Below are experts of layer 8 (counted from 0) of a mixture-of-experts language model. Rows are named router (the router's row for the expert), down (a neuron's output weights, with its number) and show model dimensions 64-127. Each number is 500 + 25 x the weight over its row's rms, rounded and kept within 0 to 999. Numbers have three digits each.
After each expert's rows: a language model's description of what the expert responds to. This comes from a sample of Wikipedia text that the model never trained on.

# expert 12
router:532534489475516463488482483545511495482484483454486472499515490507531502463476483519526479478532507501490485477510488473499502472480498502507485489475521506456476502465539542525566537507531485
down0:498550496470542509503525445532506422471536473526500493494529474497469539459494478502474482519472525508479448510507520513538503514494490520519509528507504507474492512507475481501530496495496477
down1:523472493498514498485489504472505511479508499510528517495499514543505510550488475553492524529515531473490540543497505485503479516471505504480500504564523527518527482505514550436526503482523527
down2:454471507489491503504500516508509493504495501463466497489478480493520505505502476500495568479555473448461512499511524578502493476525515482569469527500505517506513492502511509478500506549468495
down3:541451487506482464507552515465489452542491507494519526493520457507510531489507545491462510484470501483506513480495520495529534504474519486517486517440493478492485440469511528509522500485485485
down4:498520493513475481484504505475520489501511517470505530508459489480480468494480487516507519500493489530460502491502570468524523537507468510571568462472514531501487516464475528476467521488505513
down5:530494450512541482511491522525533515478483460489528534447459530458476488499464490495527485513520513538474503509490481526459486552552480480476505505508518492491491499498467511486451494520503491
down6:489479475500531519496514515505526539485536462493470494502472484512520514498498528494480511523516470519509498540494503523511481539497499570487481458499535502568529532553513498483539492498503471
down7:503491512511542483492523491466482478484499491473457552475547512507507521506472510507549517549494507474503506537531492524551515524554487490554482497493462525497520493509486498504480457490443518
It responds to: Mid-word syllable pieces. Word-internal pieces like et, re, ort, on, ation inside longer words, as in diam-et-er, nin-et-eenth, lo-an, Associ-ation.

# expert 4
router:497473499502487460481487490517518472490560469535544482529514481486512461563461513451450475518504519512507525496543491485487520503494456541491571512491487495477496523497477523478481480523475466
down0:470530518498505468465475459535482517509511526509515518468491506503555483509507528476547573539534517452484475504487498492498476485444547516471531519498471487472483525506492528499515477468483523
down1:492446496473480513523513531524523507495539472482532489473530491465495503465488521509532445534486567499499494497546489508510478537578445504529492509497479483482504465504502466482479487483526518
down2:529469495484517506502477498486506522504528499494513493546514502477459546511520496523529500456461526504448485499490507495474495507484474475508521493498463502562531482492471481498461518502505470
down3:513486492483499490475463525518498500521516507465507514505518509485515499506482512516521495508506474483521484491484468502493466525494456542538524506527446555494495513459557524492463523501466518
down4:523467468500485491521511504513510532583543528438501496498516485488546443544507517548505483493508512524518490483489461499487468503488487557481538494499483479450541511499518510496523542520499480
down5:509503472508492501502487552526506507541508528513555495467496471530462528498482472477488513483477514482466516442539443484519525510536547439495539542480491522485443488508542473507499478495527503
down6:481483508505522542561504463533523514508488472524516520549480500484474537543462541476495476489488485493481553485495475536472509476513495500482456486482498533484458472488477496523510482514439480
down7:479465492509524502494506475507524484526496461461509506518489504518519512508495446501505515500499527511480492456508496502526453462460505497459446492468481514477474478500485506473512496509477461
It responds to: Table and field delimiters. Pipes, colons, semicolons, dashes and heading equals signs that separate table cells, list fields and section titles, as in Team: or Pos |.

# expert 7
router:563522500469491568530552480523508503501441519512502470457477500468518524482521517509517472495514488521517483478489521549493518491502482476515506525506473506565509492497470537493499475524487497
down0:501497459487476484520465526496489472509464466483526506524547498508488518493503559486472471532492533525471480474515508463562523506529526484477472512491442519502551492512498507492481521484523498
down1:515497536511534513513540509504492490505490494490496499533561480534481499478512514524539495480511510457533503466538495469479539491508504501501540498466511510486515495496490494550484494455531505
down2:456496534472508527500536496484475524485522480523484513515492512464494491489534514517529514479553490500467489515482498497506547502460495502463498520495500494506499553487494541518471499497473507
down3:489521450495494529460492478478536547505537526503524497506487546529492480530487470498483519511502476515488496473482498485458506492493517526557509511517481516509481450497486496498485517491546487
down4:548475477521537527468493485537490463479535471450506520510523509486480498460482462511511485498491510495475506511468497543535505467486517507535496535520475474517474477468516466494475508518532523
down5:458491544483477497508471540500526501503535501501525488529485530521491467505490506543509484540492428514477497465483470496455491517512489491440498494497473470475467513468444523471539510544542509
down6:493462525524506490495459452469525512513468497494497515461553499478538487526552523544530528481539509466462540485472527505489530517498464507485460486510478506495507468510456545509451484497535488
down7:487482497515486526534532530484528481507490521490470477539495511541507493502511536518491514479515498542528483468476530486504518530529497488533545457495480499479498474509549540510551504488478485
It responds to: Word-initial consonant clusters. First pieces of words and names that begin with consonants, such as m in members, ch in changes, st in status, ov in Giovanni.

# expert 22
router:474528507476522487486484479501492532485518497526479480521532540464490503476487474449474460461489539456497488493568503492502526498494491532503485508522447482477491488491517521535522545446470503
down0:503482519536523459467533538472484479509519515481477484490493527490515464514465501492481490522511515498510488547454475501478481487518490522472487532472491482452468481496545506540483501483487482
down1:505478492518455520450447494512474478468491533472503506539520471469457498481471515484520464509480498538475516498492536484483558544543524513513519530498471474487484506502488496524524519500530522
down2:502508473493502488529491495483492491523446499486508516512512524467472477513543499507490469449534539499508488523471517532523465515510527462470492468517502498509501488501500499532516479512526530
down3:504502521487451519529504463467492468543473516493485503497549504514475523504484470486489463508530538412521496514488510486496503538554473520504490499474511511502510474484496506521499472490522502
down4:514477481465515536515495512492467526502500475526510463486468496479511462541513527473505531464438494495485551538506489474527518555510509469505511497507487494495474493462474498494528450525468495
down5:517434500470524535510507519478509488494474507500499483484461520558519534479519515502534484464499480508527460499517474520493469489513499559510498470465475513502510541495483466485494497499500535
down6:510516458510501518507517516543519510536493512511475485500485536484516455517500494518514491495503489544489527501516513488534496474509458539510562481508493506545433514495473492518509482487510499
down7:510538493509537528564489492501518491489516514494532513479485496491521532488503563482456477470468505485508549517538488489500498500532524516555527515524536516532466470530471489497464502494500523
It responds to: Consonant pieces t and m. Word-internal consonant pieces t, m, it, im, ip, and prefixes ex, att, im, as in Ut-t-ar Pradesh, Vip-ers, dist-rib-uted.

# expert 6
router:487499501517509509510510482474486495481509474482474469471496483488447502514522514508475530549463490469485509499544516499516490496460474526550486444519477494496480479528479467447531526491493495
down0:534507504513529513476537453479488520490532499467461487517525512464525507515487466504517512511499510514469482534515478457510481503509520522484526497514503517530539500481468508480522483519523535
down1:500480488479478520472497506508470488488479507465469531513470498519530492518509561485513511502475476465506526501527498510476507472463451481527542533525526483501459494474506539480462497512451522
down2:493507497525477486519507457530511513524548548525505447473498483478442481507437494472527546492466495472477491489522534486484507503475490523487525468516508475533521446513496507495478524483522490
down3:486496547454522494533480527508503507456483537480475501507513539470515549520502524521493489486494487491452454526506497512486538491514469534487543514496498504485482458538529473495537527521497536
down4:506513534508498473489510527452504478494472479499514461489556507562508455506497506518538489481445502506497527445494532500506491528498484532541501504501514506521522513504490510506514533477555493
down5:512498455456550479477525525464532481489512542528543503496501506537506482510540439519499500500478544523499493523524531510454554514498521486502484530531503496507499518545481463501539496510499481
down6:500478538512514509492516493479458476508496466519527511508529478509468501505498529505502526518525518515508509497522501453507507506498521472510478494483461506501501464446501448492453522476506527
down7:485456517461510507531494503473467475512558531515504494504448502514505495494492534492521545465538493502485455477497466535503531513500501518517508485496480484495506542451500484470549552520497489
It responds to: C and capital letters. Single letters, mainly c, k, C, S, D, inside words or abbreviations, as in ra-c-ing, tele-c-ommunications, U.S, PGE.

# expert 16
router:498518558513489477508469496454485485508456570488502481500500536518492502511466519522502529493518519480475505527497502527492514503453489508502486529523493432495527479507484490549499501465517466
down0:534511502501456518509470485535522517537500518458487482489534510495461515504499525528496473467481507473506500487511492482499531475545484527560523528517459443511519471513460438463484479487488511
down1:470474455515518503495504478550508463523469568514483502543495508520519475523478491504511471477493520492487511510486476543482481485493520529502498508514439505498465480470536545460549536517500484
down2:495459506475514489471530530496485482522536484474514430540503482507521489467506517495500491510476524502507473462455521478538451512509487515471536480485520485473495501500488531438536474501520486
down3:486549458534544500476475444478507510520492495497493521508493515497492498523495472473508445515522543520497463527446539504502481501466507477504475511507463492490484519501493562494498502507497500
down4:523534527488531517491513497505499522489460506536527463518486510514473535517507504504507490490522502460485513494498540521491522514507495528505534513468529531494495499489529496500474532471475474
down5:511533445453508517482450464510519513491481483477479501454552522519456492471549501470519467468492499537474486512457537466492515500557488547485461533513492518478478488481469531506513492530526528
down6:487519561524514492518508532476475496524449529486450465507504476451494519515504528463518472484479511454517489508491498547497523500489528499506521498527507543499489496471508472495529494546463452
down7:492498498501499538488525520460521474501506544525561532523485515509497497459560505520457484513474489483526529509526507496511483457480540489498542502509472496530520521487450541509497532502518552
It responds to: Inner pieces or and b. Word-internal pieces such as or, b, g, em, orn, ier, as in b-or-oughs, M-or-elos, arrang-em-ents, Hol-b-y.

# expert 3
router:475451498534496526523482484516511512460515485481477476500515476521536463505500505472494543484493493473510549523473509503526503519517510494511467493525468496499503499526527467559460489451505497
down0:467488487461454445503500558506507519481554488509478516492507484486527506488543466503527499520474502476529517479504529471511501490523531510489529484519578505486529508516485457527525517440498501
down1:489475544456511518499489524469483531490496492504509462544458490532492514468494509505497513479535494480554497478486530516463509522509467477468466514498491504524511466534509519569525510509527499
down2:533545473480482504475510559522518486513513470486506513465472531488501491439520475522512508518457514471463500469525523516495508531536552534502493490469483514443554507497494485505478488487469537
down3:491522482498488526463475512523491479526489520491483469502478540507465513491489539496495465485504529485548501474497493472493494491491492518501500461504516515499540483523463520506547461454523523
down4:505453485545551488496466507459488468446489460495508480502499529470520472540519478520469484518495497476457510450495502524480512511490546509474518518506511501512484524473492490491518532507551472
down5:544534549456541491500490462475520480494501510498459524503539458486509495508536553491504507510473527525463531513501458525518536512512501514500465472502493535512495515501518464478502471521509497
down6:531489470494504478501518492515520508495519505514522531460465495477523517484522476470506511526516457437452525525532478489519502501490521507512512482490410505488496478515522481433525464486518480
down7:499500489540515488549452505473531508520515521509515498496490521489483462511496477500469507468491464472520532466489498468478474485467529517545542526520463462533504472540491470497519497474513561
It responds to: Past participles and prepositions. Past-participle endings and the prepositions or commas after them, as in regarded as, beat by, published in, and date commas.

# expert 17
router:483503513458519522548498493439523481495535439544525479532497454498492475512514481523457523494476523484485506506473508481490518532500507516490444474506477526521499511470498514528501480530479478
down0:507486468458517544489514550500520469502475500548470514515507492498470516518535513491518486504524531494540482481504495478468482530506509474479485485564504499528494489459497490495508508455474492
down1:513506528525527485460507575458485471501449499508522446505474492525472520519504438477500478459503457511483467486482495483477521522487515477526463496479502489472505510495510508504492515501560487
down2:508492488484523513466507477482515488488531508558506509533522497517496451493512517523506531527490486532476480498469531481480498502483500487507514576472483524506511521483453497521497521521506470
down3:517480542499461483489535491497529526482445493488512455506476496493473540481533505502506499495509521563454496539515536499527462490518506527508500493500523488556480509513519506466510506511498460
down4:475529527486490488494487508518511553469512538550502484484537460523482498538541468536483527534468517501472511492482480512507461485470484540520477447481494513526463444420506523535513505523501500
down5:518512537476491468466464514474503470504521500508526459497593512522474501515485486537479532469513490503512519488477501478478546495473489484509500503494496506495474457497471528497510534456512479
down6:496519548505521503474512525448475518507469523543478501497532506526512541462494478557464462500494508492545432500493523510465499518494526472528512467458486467503558518539441488484527540523508490
down7:513484476491502550513513494543494460505469519474498511480474507489486512533472503490500546479486516513547511475513485497510497526535511491462505567499535516488498460492521498523467544519505458
It responds to: Spaces and brackets before numbers. Bare spaces, opening parentheses and dashes that come just before numbers or years, as in (2011), 1871–1956, February 1987.

# expert 1
router:497483472498484507510489545483476502522514491494499537552504488510531502517488438481448553524474478520520480520478481481504532496467479497517503527539523541515512484524491503489528506490531515
down0:480524478471493491486503575511530516494548522505471463497546487495488521500486516533469525510492456511551480501496523450445502463544496466527543480454465483495479502532471518454509490509495497
down1:523539523547474509485463486536543541530475537481461501487521496493506513475499519483528465478562459506526530490501528550491503543491517460504513500511486516475460481495527499481505473539490481
down2:496477486492508460510510534481533452476491526523472538525521477495472478499445487520480520458514541514491486469514478537510531512545522497489502467508523449432515517539534491494480544524545511
down3:538498510495531492507507469498504521544511507470524551477505504483556486474482555476500500480496487535513498498507534509481450554496546516477478484472469538537484496482502518495523471464502471
down4:486473462489484460491533452492537519471500525481506502493511510497484517471548507488514440466498527497488517489486531483459471476520509484525486484515495481467524475452522508516455489525514454
down5:529521504535528480522511506482480523514463534539543460492572509508517498495466452438501538514477504503485478522498495533548490501466512482493515501474507503508537500461474482482474497511503461
down6:506452496468503497495465525513471508527497465486485480491510476456506493466525523504453520514441521469486498497524501483466485459510527483493495489499483466512518501479474542473474452475528521
down7:496486508479498450522484500510467518501461529501497481472493512504524518507494454519494540516476507488458503560497504482503468531513519466527443475474487470495507523511530485484513506509507546
It responds to: Digits in numbers. Single digits inside years, dates, scores and codes, especially in tables and lists, as in 1940, 2025, 0.2.

# expert 15
router:513506510518503470510509516486513492505515522498505559522455475492479518504535533506501516485475448522506462481495514500532518442480516529437486491512516506450528481502557486489490519465523479
down0:520519510513525482486544515472507512539522494517513492523521498504519513496532485480519502510466487466557497439475546468446450468479499501502481508478527512523495527489526479524448489495537505
down1:485499484473528518503551465504492450505523489484489528506452511493482500507496500475506486455537461481510473494524487536507468488452512463511489518481511515483478484521476492525519498498473504
down2:472482540486524500525546500511509533495552510500478542535439518519499502498472467492507520475533477510523484482484513499497478456498514514516505510493536523494502455502525540458513514507502498
down3:488501527439484546504457511518516557492481489497541522548548533479513505462465487502484490507473513518477504463463524508504520454538486524505473493488498513490504494526493514472493536517488487
down4:507497543486525513542504485491514507520508475504473528533531509434488485514555482516459489483512513510559509488526461505434511510542471481517498474494503481453523510495464507479520480497475492
down5:510534509559521494481483468524460532532538549492521488507501490463481482496531522535470518477518521523489530503528512446507515468499532495495509500531503466473504459520494520533457504475503491
down6:471516513517483502510500473527449468488509471487496484504529532540534510561483511490510445469486498467481510528449476459485464465494510501492504477495514491500474502508484512489576532512483512
down7:527514500506496487495489460471533519501472478502516496513502507470511472482482470522485492495452498487477504494489493525515487530510484496509482460485470484553523528495467482513450513516525480
It responds to: Mid-word consonants. Single letters or short pieces in the middle of words, often after re or im, such as impression, refund, grief, performer.

# expert 0
router:540513549518520506494506497492450509515527508475524459482517507498562484447470494517540463507488458523502505490529548490459477477519519507523469487519523494531519535519502476478493512461508498
down0:509533514496486512498537521482502446514495507511487538489506492499494507453511453489496508482563469468522468508550535504490495484459483493492534465448498504493515475490487517517487547510522439
down1:514506507549511520523531545503451487497495459528453506454529482509508515519473530469475477496507502456527472537458500531508520539475502477444479506471463488480541450479477507517509484489506481
down2:538561472490519502515509521515494521512537529488528495487531467546522504518472490472513469500460515466487501510500446472502484458473532510491530521520539540559514482545501506523485510500507476
down3:500487531509475498445504533493452479478485493482471501507489480516476528482506539503549505561471509489459494562511486490504502474562482554488460519508539503476479486486516510518463445481489516
down4:512507485518483564525515476468509526462461523489507462481537529500531492498553497523496498490469532485499539529478497472462515494543487489515518506488473507491495474520491522437457494486511493
down5:542539530546452447475496527476487481522474503509469512450525494509472463504502512483461498496494536529494500471527553531525494482512482525535509525501471476514502491486518481527491489460507524
down6:524506557536516503531507547480484480518506513513480521491505506492496512509512540454507536474480511549516542482517473511530486518475534524520506518503498514521496477507516467527477555526518527
down7:532526539545513496477489494529512512467542526512521454499497497523481499533484506532530500525536527490500486482493535518507567495473473475449519488528531525494525494529526477487479509520545541
It responds to: Mid-word vowel pieces. Short word-internal pieces like in, er, an, is, id after a consonant, as in elim-in-ate, illum-in-ated, Mart-in, Ord-er.

# expert 13
router:453508515505510479513469471518481545493518505492501445490488444530487478478486530522492501505526513536469497432499490488469481502505535479510538465513511470532498509541502485499450476500555500
down0:486512487481449515483478506458464465445533501485507488494524489483488489495502521529521495507498514498469500443493520507539490538531504451540482495497518520475487520540513516480510493497517515
down1:516484535520498482525496498534451452526509483525486490506489521493469516485472455534520511489443511517501490502489566486503553519472498496465532500504463499496529501504489515508469504481505486
down2:491502493504505492501492518507473498522490492514518450427482537485502458505483517515471525548509526507484484478487491522534486501500488514531563472490467461509513507589487526486437505461519489
down3:514515485489446501472473536466529478506501504498505469508501515496515497540512524508513468478474482500506462517523509536526548507479488512477502496455522507487496524510491505509472505512538450
down4:431524521518496492491456488519495485524527563509526436506502446519481503494533462477444496492480500466527539498520513477483505503478467543518514531526518481507511512524499497489493490511516523
down5:473527495514520509551512467551544528490495519474486488465522545546505504540488483462485474537523490507514505562496488514514514480489499498487512465503437511519497495505436473479495484529477507
down6:454480525482498432522497492508465466503477501513458507495497549493523514532484494457490468502488475550428532482497497515494513495536442504501500483531544549524523508473508538502505465520517530
down7:522502548487490516467487481523530515564514511449513465464496491451534579489510488491482546489491481480495495505474515503512508543515493508438488517477540478486497476543480506487487474513497498
It responds to: B words and in. Word-initial B/b pieces and prepositions like in, during, over, plus table pipes, as in brought, biography, formed in 2015.

# expert 11
router:502537482474483483491457514543519536509495524530476549502513491527459535518526522494526525507471509492525517467465483498471483519541517503501528489493495530458501495524521490508467499480496479
down0:457502512474489526468467528527493443523465501492503524463486473511472488522501507542496539495504531509447482479470470510490511509496545507520521478481469493488464520545473470464454532478479534
down1:493498481482505508480460516514517492478502522486489553501499506506551490477520529493503497550509488529507495555526542515490512478514538539490469502520519488524521513455517491522468492524509526
down2:520482515532481522427522481524443549490512497477514451510484484459520439522486516507493525452528523464489499476527486476499512504473495488503491497483515515520479482474466523483511490496484494
down3:500467528521495537484520544499465493488494487501492511448482488509511529521503500471520498482483503507519457528469520516503471550524497521517479478538490517464513526504477480509475452478492498
down4:483519487473499449524478516442501467500465508492506495500465523474506508556547488506516500483496466471512495458460511517505468496520550502548525499495517529522486456441480462523514510485486519
down5:492493503465505492556492504467494482487440532514470480528497504484524502524531514500530446514487496488507471472516481495467482505461488491531482508531487507479444516464493516535479495486474478
down6:478503472502473501467489478527535495485496497521495538478461522471513511480504516504507480518494484495521538468544460507472533479492535474518485516511514476530480512519523493478502521512484494
down7:507504547525516478521496507474514512478483467529520506488488528497484493543524540501482511503508492469525537447492460555537448510460516464495508499521467493502514479468472463543521452508514464
It responds to: Prefix-like word starts. Opening syllables of lowercase words after articles or prepositions, such as re-launch, reign, pro, con, se in several, plus to.

# expert 18
router:520502483527506501519490485471494487532518502523511517528500531494467478525478497557484496527471509509506502560488477481507514513489488444474459528493540469493495526457480495510440495545471537
down0:533498499503544522530511455491447501481507517484513506507485462534487493504536483530506461485475502492524489532480511496513496525477508493474495472556509492527494504491555521567479500456493472
down1:491544462445489562461502526504491513531472477499494515517519466526513442454509486532498495503490519521511496474509512531507452455457559491514538533510543510503496505474525499523476477490474467
down2:513489547534527538501534501520552464502488543479539537491530498514472518514497483461522537500506497508521528530500518496500501464519526532523498495515514511515514531517547503522457535496494464
down3:566508525499481542476504523482506473509515490481502477476540497458508472536517497471493474486495541545485544467558513480539518517529499516468481534502518499528473495521504508457503521505518494
down4:511505507504485470513557536466485514503493485487490517517486499521500504484504512473463489538478498509549510486516496493538520505530513538516481491476510453487529476515484467498500522524490505
down5:500509494485484487509506474506532499534561513503515487506507490494517454527548485533511476505505512535535498490513541549548526527466503533485501558479507466532435527516508506557485484504545468
down6:465469489512517461530504461525469518486499490555489451501475530523551503531478499549512470494540504451480493479465506500453525516506459497509451494493521504514501466526481479515552499520556493
down7:504523493499490490539519527505514471464531495486524458512432495497489531502502526459481491485520497495495524516507468543452508476479539562456500470537538496523478503456518513525487531529520513
It responds to: Name and word endings. Endings that complete names and nouns, like Isa-ac, Geor-ge, Dam-ian, pl-ant, politic-ian, plus closing quotes and commas.

# expert 19
router:465472485487512493541451521503541527480543499533484533473521500517494491515531530494510536542504524490521519515490456473490491534498464497483477511476527476483465444458527499506470470512499477
down0:456469539529544513519456481484470542451528507523486485511510502507513505475565472491515505574509524513459519557493526466512528488480521489500514493456501491505475486480479534533487455486489497
down1:485426465497483446519463507509482491510502479550464477446492509488489505467532487520517503496481511476484511523506483544511540522480480535508501508480473473549495529516503487509517499485563483
down2:512504537515508510472512477508537479485484500470553453508499529482499502505501469531516510490452480515478463489483490520484520474486511456481490512497444490459551460482523519468532501574508503
down3:511460523490485522492505513521447515461493507480504503500522453459458506516485509471530473504515534453508488475518503498501493553511510538512506538463526498534493493529478475505520501526508481
down4:547471456527504478462472471489516502509507517525519508490508503525558482535524495532513461446532542476518524503482491498511550506503476520504522458469497516487492502479510473498473505479485534
down5:467492456522513490466492519511487473493503543523524494535514486461508500506519488494530463495491503425513476525538542514501511481521468504489517474511530532517468490519533468476548468525476468
down6:469538489519503459489532458533473549516482503490504460499507538503575530494508456468493492505500510471512502484518515533510527525496554516456500514499507520498489522510468485483524469490512490
down7:520504466490511481526517469495535497477536461555496492497548512470489520517489498553523529490464525480433518498458489487565468527483494489501477495500522528517495510476480492486494532544477477
It responds to: Line and cell ends. Table row-ending pipes, line breaks, closing parentheses and heading == marks that close table rows, lines and section titles.

# expert 14
router:452498476485475482528515530486532479501497503480558524468485490515550486538518485425522479471534487473525451509481486523497501518466497487507486523486493510486500493509547473443509537507528465
down0:516495521510503532506516522484538521495492550514467497496473493511529510486501524462461502469527514495493495544502497528522538474453500509499461484503511471509516470489484518502503527512485533
down1:475489467432508500521475479479494545497564497513488513471526542497480463531454470479449515469507527502488521517511476542527483478531501503512493507464501486477466532480483470476473471500453502
down2:524517485497487532496524498453529489488525466501524488515446578496512522488521492540509492515526468489533528528488486507470498525518528498494468473521478509478527474455520473560518502485519470
down3:476530512519457516516519528516482502485468482470468475503524437555487513477473471480520475508523488457528467526485493506502486478463497553510504534474497524528511478503512516505555539480487490
down4:498510531503541487523563522510494541519505490524535504434525462532500496487492511513501539457506520497514479468526503542518464498507525476585489496475514476511491465499478522476515478469496492
down5:522476483470491500476540539542518496498524524482522487472529493537518518492512520473473504511490479504463513511530502501543458501536541504500448496496446493483506502505475477490487538505483518
down6:473510497517491506459508486493492548520483505550509473487507524494505514447519459517510499546525518530547497474497528527520538497552481525544453488527485505541528526541524487486511515504486501
down7:546518504521469564489521548527523512465475474481473523515528481529470535468483473530524503542474462461495519489479503491546481465494481545499512501483525495525503492509505471500531496496547453
It responds to: Word-final endings. Word-final endings, mostly plural s, es, ies and final a, o, y, ending words before commas or of, as in Road-s, tim-es, sand-als.

# expert 10
router:504487525511505475447484503509528521474539473529518499536495504524502494496504488555535523429485535550505491552525488511525479567497493504522516485464487491512480475509495496527494496504515492
down0:488456501480523478540527501498474453468496459518517487470517483498489504500441473504488506583528470482465550505485491486519496517516436482519497492504484523517526498475496533490509510487504508
down1:508520488503508463543496450478500513478523507484485550465538479504520526451532538470514497517489491515461526490510460489527480515503501467500498475499464478555479502508540522503452506483470511
down2:519471525470510516475497508525482479513500493472530477527476461485497451488562473500494537482500470481480528490524524559531513538497519485501502502480447469531503486477505456482478455504484529
down3:479504451503477503470487497478484480523489542474527511492515500475461507502477494485559491513533516462485471495535539492499506471521478506504503508452441521487484459514489502548492538484533480
down4:464533480477479506480502534521530534464524494545484528506509501475532528472538444507478547538488474494508504476486496458535530516491515447479519512482482512483491484494471487523489493480490544
down5:488524502469490482545552477509481467503499411524517486514481527480470505483506514507469453498494482516526488521517486456471495516543503516449522513463504486550528508552493546512510473513556453
down6:492495508513470473466492513526504487557461514525470510463505507504550491494535504522487489443439520502487493537494456481526516504482515500526518530490554495491495518519506466546507495520526502
down7:497547546486530492496497514518468478478471502484482487498507472532482438483497499468526476489484533516479476495498473466500477474507505506499527491455539496548482491470457519524529485512522463
It responds to: Periods and sentence starts. Sentence-ending periods, periods in abbreviations and decimals like No. or .125, plus following capitals such as The, Th, W, J-ud-as.

# expert 23
router:465449476471450508519528492499537479480468513465544541548502501466485500488461500486507478514520487494500506496499522472541466471521497492499501496474495534560536542512471510471509494523486522
down0:495477521512492472522499468465565566518526517523503557490483475462448513460521510478500510513492504475480491518500528548489487503501515519531495530491517513507506489513483570486484565510519486
down1:504519503494511525489531505533477481569504521515495491469529486488555514503502472521525499502526496502506521487448503480489522499462513482472504468502511468524560525477510476523502561494508475
down2:487541488515454512526513468522477530466474453513502511486528507492477481518514545508494479513466523455507480499530474491515528521521492449443518514571465523540538505480465465502494525520492486
down3:445514479510497489510495526522454474516525489445487531492467520484458494485525496517515514489509518478496496486497461521520522486478499511524519482475468455486518481497524481521541520524496509
down4:501503488522508526484505521427482501515487490555507514491460528501511487470482476490515451485512503487509488536474456517513514485491530447532542492466508526472452453518493485488531529522512516
down5:475488489526466474520487475469454526474499457498493505488515494482449513496471531542479465502479469504498499514521519505432483521521502509510469482515484486563545522491471481514480496496519495
down6:497488515506508473517444478506529533456503542478481443490498501493539447524497507532477459497459474491514526480452504485466527540479483540503522455479519518511483497474504492519498451493498510
down7:483514481497495515482490521525519535498479496473514496470476553537495461522498506495466508525475532473498510510480495492498482468574482510504472536526480455494510522527486482506515523461459497
It responds to: Capital consonant starts. Word-initial capitals S, H, G, R, T and inner h after in, as in inhibit, inhabitants, Short, How, Guards.

# expert 2
router:503477465488508514483510506493462499490465536498499471471498519495498502517455481507547479494525509497506496507462486492494507482521482509496532502501537531500475499487461535516505466496471554
down0:467500495530517470474523491465518495537506514508524460496505502521457540469496517468513470534478524506543495560493528561473511484509527497513534506472481525490534501488567545534510531517496502
down1:480471442499513482513505516451529486469475470492533496497515489534476529526483534504507507447488497516546537515519541513428479516444478463517545498503487497488493495516482490531512488471496537
down2:486501480448526491500503541510497496469550506487512443451517489448490512526540502544527531499494523508454500495501510472521496487551549492491496482522466499507531524492495504477474462517485506
down3:517495509553500531511499476467470488499517505428493463493491539523490512500466466512545511487508482510531520497519444468545563500487505482537480494506507554502503562507483472505482493459485510
down4:477519494497494446472559466524538551471502511462506528482534461487503509483490526494483456480504539492499509521521507490529505524505487489496482479464549492519482429484517544481500461510486485
down5:521478477545551482486513484489486529496506512509525511552528511518512515535485487494524525513486527503506513520512501504480563503504513517536498532518529509474444456477481490492450519524495511
down6:521520516480510467465500496520497510537499465524525466461513529479475493488546505520493443542476478517537473520487540532527523477474514463493510504504487490528555471503487470494529493483498477
down7:520491512512514496539525476484533514553496489494476520519501487493486513491462516475460491493543479477556496484537515489468533535490486494503532487526546499501500506530501494478475501488518497
It responds to: Digits and number words. Single digits inside years, scores, ranges and table figures, as in 199-6, 2–1, 32.15, plus number words one, two, three.

# expert 20
router:536501506531513487500507485502505480509466476488467507509495484504456513498450505514532505517477474531469500452507502490476515468462491477501528476540506533505525473481470503475558504538465554
down0:501486508544532442498501463515498509496477524498535490516473492446502521527483539514461528477526518492466516475469478458470469525513473490479480486525489538490534496528541518518521517508494438
down1:496524520558510528499487475480494505497519543518510543502528497455457544495493525482553469445517514508429500486491513526522519457526527487501514503498497508510496469447501499520464470494509496
down2:504508515509507509505495485528529461513520543501524460502524531505506504475467508488501497497482530468541457528482458478547521525524470475502498492527518522518457498551485538556513456512503502
down3:513481510501469479513483493499470523496497464500547479461477513482515475510537506492501504512509491495506505493483545519507486480509493517513529477462477456483487476508482505559505494513517493
down4:491527525493561463520504452510506540490516478475510453506455518476522471457505521472526483476502527459493546491482455494449522517504505532487482485484481522527503543471492504555477520510485490
down5:534510513531483536488480509481472539462492471466506506554487523502522456499504525488536502502549498504503463484487496517521540490530510532491475470506470534498481475527519495547498449509491494
down6:504513485522509529542534485478488483488500505464532536490516512484525513501478519478494519500526484460479511526477527506491468535533480492533470454528517502545531491502470537531487532501489506
down7:494489469488513526534512473537496522517531489488484483501538531488493447492497482514474488479482497520456530481467524527484489540517470472457513512458479514548475527521469545521475510475490483
It responds to: Capitals starting foreign names. Capital initials like V, K, J, M, P and piece n in foreign names, model codes and table cells, as in Mart-n-er, VGA, José.

# expert 9
router:496509460533518520494493529484518480511477522497473512474514503510489515450521519498515472528550497494483501486466539506506477472522559537501532499488477500509547524506483468490499522537486492
down0:517497487494536475482515517481517494489499478469506532484482510475499520527503545480484497480525470482486487501542472543463496534493488516511502482497446520493492487476528468531473487485494502
down1:517539539470504451538486486502483517535501504532517511488474523459496483518550465545485482494516478479536509455509512530497447495526494470542532463492476540500455475479555515539511498534539461
down2:474475461536503434493459474434479505491476464532526522467487540488498504511468487504515504479501523513479533496495495454502467481463537508527530500526476492451532510500524517465506536507515478
down3:537486483535509468520468486473474520493478498511463486557505481463497505539476489532475502497534521520522531507469531497486479507474464505447509500493498540473491485513523505431492486479505519
down4:538511570491499490534532507497438498526508529503529484464496488474486489538512513494484497443486443466488491546464509525517525509491503514505520496505503466479477507526500502483536498526496522
down5:489506521455517568469473477510467484533475477477537494524522468500517512483500523510528495473480457521510529520519511486502519497474496453492475487517526491531497531485511532464487476508516470
down6:507479466489517497480544506470504518485470480510497518496516529477507557506524465540512526551547509493493486555541519495502511545481501490525505511500464518482484512541490457482533504507477477
down7:504455504525510489485486497514512535465508511530565497489486482491538496539475484501499517477508487491528529494537481481479495507461481473501486493513502494464458463525517493499550529508486467
It responds to: Vowel-led pieces, L/E starts. Word starts like L, l, E, n, s and internal pieces such as al, as in Valid, Valencia, Wales, journalism.